{
  "d_expert": 32,
  "activation": "xielu",
  "normalize_top_k": false,
  "balance_loss": 0.00978,
  "balance_bias": false,
  "router_bias": true,
  "n_groups": 8,
  "init_std_router": 0.0259,
  "norm": "rmsnorm",
  "beta1": 0.95,
  "train_tokens": 379500000
}
Below are experts of layer 7 (counted from 0) of a mixture-of-experts language model. Rows are named router (the router's row for the expert), up (a neuron's input weights, with its number) and show model dimensions 0-127. Each number is 128 + 24 x the weight over its row's rms, rounded and kept within 0 to 255.
After each expert's rows: "comes after" lists some tokens at least twice as common just before its tokens as in all text; "mostly gets" lists some tokens that are sent to it at least half of the time. This comes from a sample of Wikipedia text that the model never trained on. Tokens count by the router's weight.

# expert 183
router [134 107 144 116 108 125 116  98  90 107 141 104 122 140 113  98 127 134 110 142 154 137 130 153 103 116 172 117 108  97 117 108 131 112 183  87 100  91 162  88 163 161  91 115 117 146 116 120 141 114 163 103 154  92 118 164  92 126 163 157 123 160 120 160 105 103 129 131 148 170 172 161 152 105 146 102 165 132 141 125 154 110 103 131 145 110 116 125 189 160 102 136 119 139 155 132 135 135 129 150 151 120 117 128 114 150 115 128 112 107 148 173 173 130 144 143 120 105 162 127 130 138 117 171 106 171  82 105]
up0 [117 128 132 132 121  76 103 179 144 114  78 155  90 165 113 112 156 105 153 122  95 166 107 116 160 119 135 138 124 154 137 128 118 137 122  74 137  93 120 122 163 121 146  99 109 165 147 117 118  96 110 106 130 128 119 139  89 145  90 115 122 134 112 133 136  72 158 103 120 145 122 108 112 120 115 121 160 156  66 124  82 143 123 112 132 119 183  96 135 143 135 123 132 108 145 100 117 100 143 144  90 148  97 118 123 121 166 119 141 132 109 125 159 115 149 190  83 119 134 123 137 154 106 152 167 120 139 106]
comes after: " the", " a", " his", " their", " The", " its"
mostly gets: " way", " order", " help", " country", " goal", " decision"

# expert 119
router [121 174  99 117 102 153 110 134 107  87  93 125 114 127 108 114 115 139 111 155 118  94 149 154  87 158 163  95 131 134  91 122 115 131 100 100 110 157 136 126  75 117 112 126 142 148 146 170 120 126 124 145 134 132 139 110  99 117 108 172 141 114 156 167 135 159 131 115 148 135 130 180 152 129 182 131 119 130 155 149 105  86 137  82 113  94 129 164  98 116 111 131 170 127 145 143 143 121 118 127  81 153 133  91 126 113 104 164 103 158 143 156 156  97 117  89 149  95 114 155  90 110 139 151  99 138 152 118]
up0 [145 184 112 133 113 151 143 141 154 123 118 135 116 119 152 112 152 172 108 128 122 121 119 131  89 166 115 123 153 133 116 167 110  98 118  88 117 122 129 126 149 141 135 164  93  75 135 122 164 119 118 155 172  74 154 122 137  89 112 107 114 122 168 182 133 136 117 147 127 103 132 133 132 113 115 134 136 133 157 137 138 135 136 132 147 128  83 132 113  98 126 116 151 117 123 146 136 108 123 129 124 181 133 156 109  79 122 146  94  83  79 154 146 140 105 108 110  79  85 108  67 101 154 119 106 112 158 111]
comes after: " in", " the", " of", " at", " to", " on"
mostly gets: " water", " sea", " city", " river", " road", " home"

# expert 6
router [ 89 139 143 113 111 142 105 130 140  99 107 129 116 142 125 103 129 117 171 113 118 114 136 124  81 106 130 119 127 111 119 140 120 118 143 127  94 127  86 170 159 146 139 103 144 129 110  94 112 147 117  97 143 127 124 151 129  99 138  96 160 106 162 129 137 111 115  94 120 125 153 110 133  98 137  72 142  78  94 159 151 151  90 132 170 120 163 185 172 139 132  97 105 146 122 103 111 158  68 128 151  96 101 139 135 116 141 156 117 130 127  77 130 134 146 121 128 161 149 107 104 118 115 148 172 183  86 141]
up6 [125 110 140 145 100  99 117  95 131 149 100 118 140 157 110 124 121 103 123 145 120 101 131 135 117 174 173 112 123 140 142 121  87 174 141 130 110  95 173 149 127 155  91 100 119 110 143 114 117 129  97 147 124 109 142 134 131 114 126  89 148  85 121 175 181 106 119 106 138 122 142 151 124 142 112  98 143 132 127 167 116 130 140 121  54 149 130 150  65 152 145 100  94 157  67 109  98 138 160 121 108 104 142 103 132 104 150 123 118 130 140 124 120 127  99 127 134 163 120 156 123 114 120 124 134 196 150 156]
comes after: " to", " he", " who", " they", " and", " she"
mostly gets: " took", " gave", " wrote", " had", " having", " led"

# expert 15
router [ 97 125 114 165 152 156 123 138 173 188 144 128 129 108 108 120 149  70 136  84  80 144 140 119 110 150 122 123  94 165 100  82 150 107 157 169 132  80 162 118 126 138  91 142 144  82 165 134 109 141 111 125 112 103 115 121 122 136 146 141 154 145 113 163 126 120 102 117 145  90 134 103 139  87 109 135 113 120 167  97 108  81 109 126 152 136 144 123 102 122 111 131 113 112 151 115 143 110 121  98 149 113 148 146 112 154  90 145 129 155 110 172 140 131  97 143 155 113 122  86 124 119 165  97 105 121 143 107]
up10 [130 133 130 149 117 125 124 115 136 119 166 136 151 114 121 138  72 146 108 132 145 129 127 154 118 114 120 123 115 167 133 139 155 113 129 105 146  91  97  94 131 133 189 111 128 158  96 151 153 118  99 140 145 165 108 146 135  69 160  83 147  93 122  86 151 143  75 111 145 149  91 123 114 142 111  79 148 170 115 123 140 146 115 153 124 149 120 114 125 140 116 135 125  95 141  92 159 114 155 162 124 163 111 124 133 119 158 132 105 158 130 140 169 119 132 113 135 139  73 118 144 154 120 155 114  93  87 190]
comes after: " ", "%", ")", " ±%", " Date", " Score"
mostly gets: " ===", "---|---|---|---|", " Opposition", "|---|---|---|", " ==", " |"

# expert 60
router [ 71 122 124 138 119 110 123  88 105  99 110 139 136 129 131 143 111 143 122 109 126 113 175 125  94 168 154 118 115 131 143 133 135 136 118 155 144 123  88 118  98 108 124 123  95 128 174 115 104 154 133 170 121 113  85  98 131 157 144 163 179 134  95 111 134 145 100 110 125 130 143 135 137 171 146 155 179 113 121 173  97 139 141 106  94 169 128 112 156  93 139 140 157 104 132 118 114 130 144 124  98 134 152 154 151  95 111 119 161 113 127 140 153 174 121 137 146  83 167 158 101 122  77  87 126  97 151 147]
up0 [114 137  84 137 146 100 154 127 124 180 137  81  96 148 124 152 114 127 138 133 126 128 151 135 166 126  91 121 116  73 132 125 113 119 103 106 142 151 175 123 130 134 125 138 132 164 149 105 142 113  88 148 105 107 162 108 125 145 122 152 121 183  81 117 118 145 111 103 121 115 111 106 164 167 117  97 151 145 180 146 137  87 142 165 145 178  94 150 127 177 147 143 126 152 177 124 126 117 131 128 142  87 110 163 116 116  92  90  85 108 115 120 114 106 126 117 134 118 120 107 149 171 104 108 131 113 140 130]
comes after: " New", ",", " United", " South", " in", " North"
mostly gets: " York", " England", " London", " Australia", " California", " States"

# expert 116
router [110 158 100 176 171 127 120 104 110 105 140 162 136 137 163 182 135 116  87 129 131 116 109  94 102 167 156 106 128  86 126 141 135 148  91 103 153  97 134 106 152 123 179 156 118 136 159 149 101 143 156 156  80 144 118 112 104 159 183 160 145 136  99 132 127 134 123 110 161 127 139 132 128 156 139 166 190 108 147 122 129 123 131 113  99 154 127 123 126 124 149 143  99 103 162 131 149 109 136  94 104 142 129 148 162 134 130 134 126 109 151 129 172 144 174 118 169 116 125 120 108 114 104 138  79 118 128 139]
up0 [115  93  93  93 145 158 157 107  79 167 127  89 131 119 133 122 105 132 131 130 148 163 111 156 140 131 165 153 116 173 146 182  84 108 106 136 138 134 124 144 154 143 148 121 101 155 116  93 141 121  76  92 146 138  89 120 146 135 170 109 121 137  91 158 137 133  98 140 148 149 117 115 106  92  90 145 192 103 119  76 119  84 128 153 146 130 140 128 129 146 115 136  83 152 136 138 123 142 137 142 138 128 136  93 126 122 141  77 128 131 104  90 116 119 136 129 146 157 141 110 162 144 140 115  84 138 114 132]
comes after: " the", ",", " |", " New", " in", ":"
mostly gets: " British", " French", " German", " London", " Italy", " Paris"

# expert 178
router [161 169 114 156 112 150  99 133 111 157 142  92 104  80 135 117 141 104 117 149 121  91  83 113 120 140 157 100 127 137  95 129  94 100 179 124 114 163 118 127 114 170 107 168 150 164 134 165 101  91 144 143 149 119 106  97 101 139 121  90 158 112 129 121 158 130 138 120 148 177 115 169 119 103 167 137 129 147 172 158  83 136 134  92 108 134 101 145 113 137 108  96 121 130 145 112 117 141 111 139 148 137 132 124 123 161 147 129 131 157 115 163 156  97 145  99 119 107 126 158  90 171 115 169 112 111 127 126]
up0 [122 147 110 104 101 146 107 125 137 137 127 135 115  99 116 185  99 184  83 122 134  98 143 110 130 128 137 124 112 152 104 141 114 173  96 129 126 152  91 136 147  93 114 104  99 127 108 174 129 150 123 136 122 102 151 145 150 140 140  91  98 151 123 149 139 109 112 137 109 106  73 133 120 144 158 174 114 146 171 130  89  82 106 137 125 152 110 115 139 129 125 116 147 137 126 125  86 113 107 126 102 128 137 105 120 142 144 107 112 108  93  95 170 159 129 127  80 106  92 172 127  77 114  89 111 115 176 145]
comes after: " in", " the", " of", " to", " In", " for"
mostly gets: " where", " However", " which", " what", " how", " term"

# expert 17
router [108 161 141 132 104 174  88  93 132  91 151 139 120 148 106 121 120 105 125 149 143 121 134 165 152 128 180 117 135 151 129 123 129 136 132  77 139 114 184 140  96  75 124 143 131 120 110 141 118 134 141 137 132 145 130 130 140 146 119 143 149 141 143 145 135 133  90 105 129 150  98 147 144 106 152 136 126 159 108 149 108 150 123 122 101  80  88 133 172 125 107 140 128 146 133 168 104 133 165 103 119  81  98 152 106 166 129 163 101  81 162 147 136  82  91  99 153 153 135 140 146 108  77 140 109 143 137  83]
up16 [127 115 102 119 129 125  81 144 164 119 102 129  87 135 139 138 135 127 135 120 131 128 129 154 132 108 124  79 134 162 121 157 169 119  95 154 149 125 107 137 137 106 134 105 107  92 132 115 145 118 122  73 127 149 127  97 149 152 166 128  81  79 126 152 196 157 136 144 125 127 133 140 147 102 161  93 106 104 126 124 127 117 114 111 127 124 139 136 123 120 123  86 149 105 117 122 120 118 134 142 100 149  94 142 129 134 101  89  89 119 129 102 128  67 162  78 165 185  93  77 115  88 151 139 128 118 139 129]
comes after: " the", " a", " on", " in", " two", "In"
mostly gets: " December", " October", " year", " years", " January", " day"

# expert 165
router [ 80 114 151 185 102 140 133 135 118  83 155 112  75  80 116  78 109 112 130 111 115 143 147 141 114 117 151 114  87 183 135 146 106 111 169  99 111 135 157 146 105 123 128 168 127 124 117 120 131 123 154  93 147 126  77 115 128 124 107 128 137 132 150 106 129 131 115  93 145 143 111 125 129 143  98 138 147 149 155 143 136 108 160 109  95 145 108 146 128 118 106  98 152 160 131  86  72  97 167 121 134  99 131 137 152 108 120 135 113  96 125 113 168  97 147  98 119 112 145 151 139 152 103  83 142 172 129 107]
up0 [134 126 136 150 112 155  87 161 148 121 154 112 118  94 167  90 103 117 148 150 144 159  96 119  71 104 167 172 120 135 147 176 118 159 143 113 122 106  96 144  93 120 123 124 144 114 144 152 140 131 137 149 114 110 153 141 114 116 134 122 151 129 180 128 104  99 185 140 128 148 130 132  80  88 110  94 129 123 151 183 111 172 128  88 115 147 125 133 141 110 104 130 148 127 117 103 118 125 162 114 125 130 144  81 156 111 147 135  99 142 162 117 149 155 120  95 127 149 114 119 119 172 124 112  96 128 148 179]
comes after: "1", "0", "2", "9", "8", "7"
mostly gets: " However", " century", " however", " ago", " respectively", " today"

# expert 143
router [164 106 123 104 126 122 146 132 105 138 157 142 125 135 150 115 167 100 104 134 130 104 114 145 156  99 168 158 126  90 157 133 161 162  86 166 122  97 134 161 125 105 112 105 107 114 129 149  98  91 180  91 130 132 131 107 140  86 143 123 119 138 101  83 107  97 133 182 138  92  95 137 120 136  90  92 123 147 140  89 120 103 126 100 140  90 112 135 122 135 144 119 142  96 171 108 121 138 174 139 133 131 141  83 117 109 146 186 102 131 127 132 107 166 107 158 121 149 115  97 167 117 121 108 132 144 107 140]
up0 [140 120 158 119 190 130 117  90 129 137 134  99 125 133 160 134 120 167 130 142 100  83 131 156 152 136 129 119 103 135 107 116 136  73 149 168 115  93  83 114 116 149  99 149  98  56  95 111 106  94 105 151 136 142 129 151 110 110 144 103 101  94 115 130  91 121 156 142 164 126  97 113 113 121 129 134 133 116 142 155 135 124 163 122 172 121 107 100 160  85 156 120 155 115 142  78 111 154 123 120 132 153 123 140 121 120 147  59 111 125  97 129 100 133 140 111 125 122 147 153 115 110 111 127 157 139  82 140]
comes after: " ", "-", " (", " \"", " dis", " un"
mostly gets: " No", " no", "----", "No", "Ro", "Lo"

# expert 177
router [112 113 127 158 145 140 167 114 133 114  95 128 126  83  90  97 140  99 103  70 105 100 153 126  98 153 121 162  64 164 109 101 171  81 132 122 163 121 147  84 100 136 131 141 148 116 145 120 107 140 157 118 139 140 114 154 118 106  85 127 140 113 141 147 173 151 111  95 147  91 100 141 156 138 150 135 107 107 118 120 122 109 117 112 176 147 137 136 147 147 118 148 130 160 136  89 158 132 133  82 110 125 126 146 113 122  89 132 107 139 105 125 168 131 116 149  78 107 105  98 132 150 142 124  91 115 139 157]
up0 [117 174 110 144 150 123  80 121 117 132 183 138  97  97 177 164 118 145 133  60 143 124  91 138 125  97  95 103 145 127 162 104 131 139 111 111 135 157 139 129 151 133 113 120 165 116 131 126 110 125 103 115 186 146 158 123 112 148 114 118 134 134 122  99 132 128 106 127 137 130 131 136 123  81 152 168 161 166 171 167 118 127  98 117 143 137 139 121 114 174 133 138 120 157 155 145 123 122 158 146  95 141  82  99 116 129 150 138 165  90 135 140 111  86 130 116 107 135 118 120 127 175 106  87 111 118 144  83]
comes after: "0", "3", "4", "5", "%", "2"
mostly gets: "---|---|---|---|", ";", " |"